Below are experts of layer 5 (counted from 0) of a mixture-of-experts language model. Rows are named router (the router's row for the expert) and show model dimensions 0-127. Each number is 500 + 40 x the weight over its row's rms, rounded and kept within 0 to 999. Numbers have three digits each.
Before each expert's rows: a language model's description of what the expert responds to. This comes from a sample of Wikipedia text that the model never trained on.

# expert 52
What it handles: Name and institution words. Final words of multiword names and institutions, such as New York, Court, Council, School, plus "(" after UTC offsets.
router:530523502445570519481500537541443482463532456474472478477560526570517517427566529465416547452556433483399520477513471482560565572449511470534528521521461537539481451490516462453564536450516479494553531493481512476541523510539480537470506462550498489522578448551483477538539493429533490560436585564468540437492531542526476513472371557475529480573433473486488493546526520453546513455485

# expert 32
What it handles: Transliterated foreign syllables. Syllables and accented letters in transliterated Slavic, Turkic, Japanese and Near Eastern names, plus cuneiform bytes, such as Šau-š-ka, Kam-y-shin, Yak-iv.
router:489494420502542471504451491438518420541512500529532420529572514468548426483540527507519479531543504533447447492523458471500460439492457519468505445497470533529520537537480533470494514450563514449519499479495491510515467539465516568436493462473496585492479608519545502522495459516546544526552525417548454492495494493443542464550492530528452485476536476482536500491495501469519569518447

# expert 29
What it handles: Football match listings. Tokens in football match reports, squad tables and bios: club suffix United, scorer minute marks, positions MF, DF, FW, line breaks, age.
router:521515497558432458493455510457571514567469557501475486547475512507444503509468541482498504571547498511501508539492521520545530419504458506524570506492526426525468528500465495422461481504547487522451540473422496503467449573546459536432490521464522413497447493537494453553505533443496445474619539487512493535534493534546595496477531449526469484513416466611486479422478467427462601542529

# expert 26
What it handles: Germanic name syllables. Middle syllables of German, Dutch and Scandinavian surnames and place names, such as Häm-mer-le, Sch-wed-ens, Petz-sch-ner, Hob-ok-en.
router:452497443543540493530533510453544552579459492544507465461565495541480481490504455531522456549520477495458437463550478467443476514481552494512483462504518516452492436536497572508498503418460555493540491473513489456481532542541530561514428500494597490511547500423547552521495512424503555460466494471528453459533435537485484479584494478561498521507482427515474521478494521500516538472454

# expert 14
What it handles: Nationalities, places, institutions. Whole-word nouns and adjectives for countries, nationalities, cities and institutions after the or of, such as German, Soviet, government, Netherlands.
router:461468459456572583472472508481437431447526499502552436438531538476511514387528503424469464461537501525506525518469437491510550545507517486495480530511455435522507500478455505473527520435469545505569511463502444472519483477532497535501523420526604620511534550550496399466447471501546509538422527471522550457472577531497533467516507454460530556550492487526493542516475575483521475556509

# expert 11
What it handles: Sports competition nouns. Nouns for competitions, teams and results in sports and film articles, such as team, season, League, Cup, final, tournament.
router:549541500482507505443492509534514519427512545494559439495534528451530469456376519471445491548528543557562464559523503463482545522500529433469468525512465514511431506469476505461473575529556522457507525560525528483519573542492474534519482533536516557531525452536513450467532542500467425576540524500536528507504517504510524535473480458541558510500499520558439543439483530547493526554480

# expert 0
What it handles: Personal name parts. First names and surname pieces in people's names, often in lists and tables, such as Mc, Van, Richard, Wil.
router:547520502501521514461466518491526514599454513552439532458567553523463460558476403523530536559539514445492479459537483554491471503417497445465475527530553451456480462569491461506445504470440458467491430464436472559514540530543481516486475499545496538449433485495522498467457534496547522515520512518428509426488448614524527507472510541521448474514494510552489546443489475505537589553507

# expert 5
What it handles: Roads and places. Nouns and determiners in geography and highway texts, especially route or place words like Interchange, Interstate, city, population, area, plus the before them.
router:419401536427553531507463441538442465512526491457526451490465506489544502511580543392491540416553469557576452468458502528497537551468455450519442515560527495498500504480540454491499499558456462424541475472484503509512521511567519532554549463512511520519545534472478474493596525465551463553486534489549543495448557488519508466516441591436546490497493472462473463562475533475485459499465

# expert 53
What it handles: Institution name heads. Head nouns closing proper names of organizations, awards and places, such as University, School, College, Award, Association, Institute.
router:521563443458542524492519468526432488438456483538522472495534529441477419474499522523482529542509448522539499457441525528455531546462564442536581533536440438497486478455518439508466569507494493476565539496510475518495524469508449472468457464604531500485499463584492488455545486507527517542484646551495548520481486509527491451474503474427617459474539493499439530466508537577510557451550

# expert 42
What it handles: Man/Ar/Al word starts. Word-initial pieces like Man, Men, Ar, Al, An and men or women before possessives, such as Menagh, Women's, canvas.
router:480465481467549494519492473581491486564414468512540540449481415469484466519516477446502378521514491468451496552502497487497513463442531507505408538488444536419566504529512568479435534494510508516510486495587459446480482531547454490478512534434545559441519524539539503480477488512461450540467427494575543480549588492536471483471483491507410469500461440466537486507443513511555547519494

# expert 40
What it handles: Kinship nouns, CJK bytes. Family nouns after "his" or "her" (son, nephew, brother, wife), plus raw byte pieces of Chinese characters in name lists.
router:489502499518548534497562510488515592562504514511591488434482392480465511498486485504494581526494487452491463507528502459493488444488562513487500527510533459414461536515559497481503518452475588560507500453448474521457470520514537551501444442448561509459503530467558491439453463554537619445490499471511506585467475391532549487505464526526508519482499448518526486483557489516482522525527

# expert 58
What it handles: Surname endings, subject pronouns. Final pieces of personal surnames before a verb, such as Clap-ton, Tasn-im, plus sentence-initial he or He in biographies.
router:501532421460497555498466479485434489450499488516459460522518570474529451460477485509437517554577476489510511447489515514513553534503478444554520524503512457514500450569531467482493535477554463489481486497514488453532546476498519489453510498614540449527490474557488512506484477499479523500516507537415518473477434532553553470584484518511522472591485497515490513495531488427548573499514

# expert 6
What it handles: Romance place-name fragments. Mid-word pieces of Spanish, French and Portuguese names, especially consonant clusters, such as Agu-asc-alientes, Cu-enc-a, Val-d-és, La Gard-ette.
router:471496466470479445471602467474501531589426478460518502496534458532468472524448528538461499486527524533480502513538462544514488526479519488486513448509527463495494474537533572541429556479503515494620483497348476530452597491414493536544454437585525517502552492431462494549447555481466484543573441494510487489584489563503506509512496494575378429519495447510563510498539516502510453495470

# expert 8
What it handles: Latinate word stems. Opening stems of learned Latin or Greek words that need a suffix to finish, as in domin-ant, calcul-ations, in-trac-ellular, objec-tion.
router:486532470520511518587486527492542530527576446460506501468524491505521508471531472456507557479544481458423550466469427513536514489495509527507433468569502516511474520473473489471511502493436563430588568485468541476520531496476514449590533478454546481549558532514525491442433475470527489488525556483553498470497570535504499458459455519418463471522466488494510461516454523527542518497446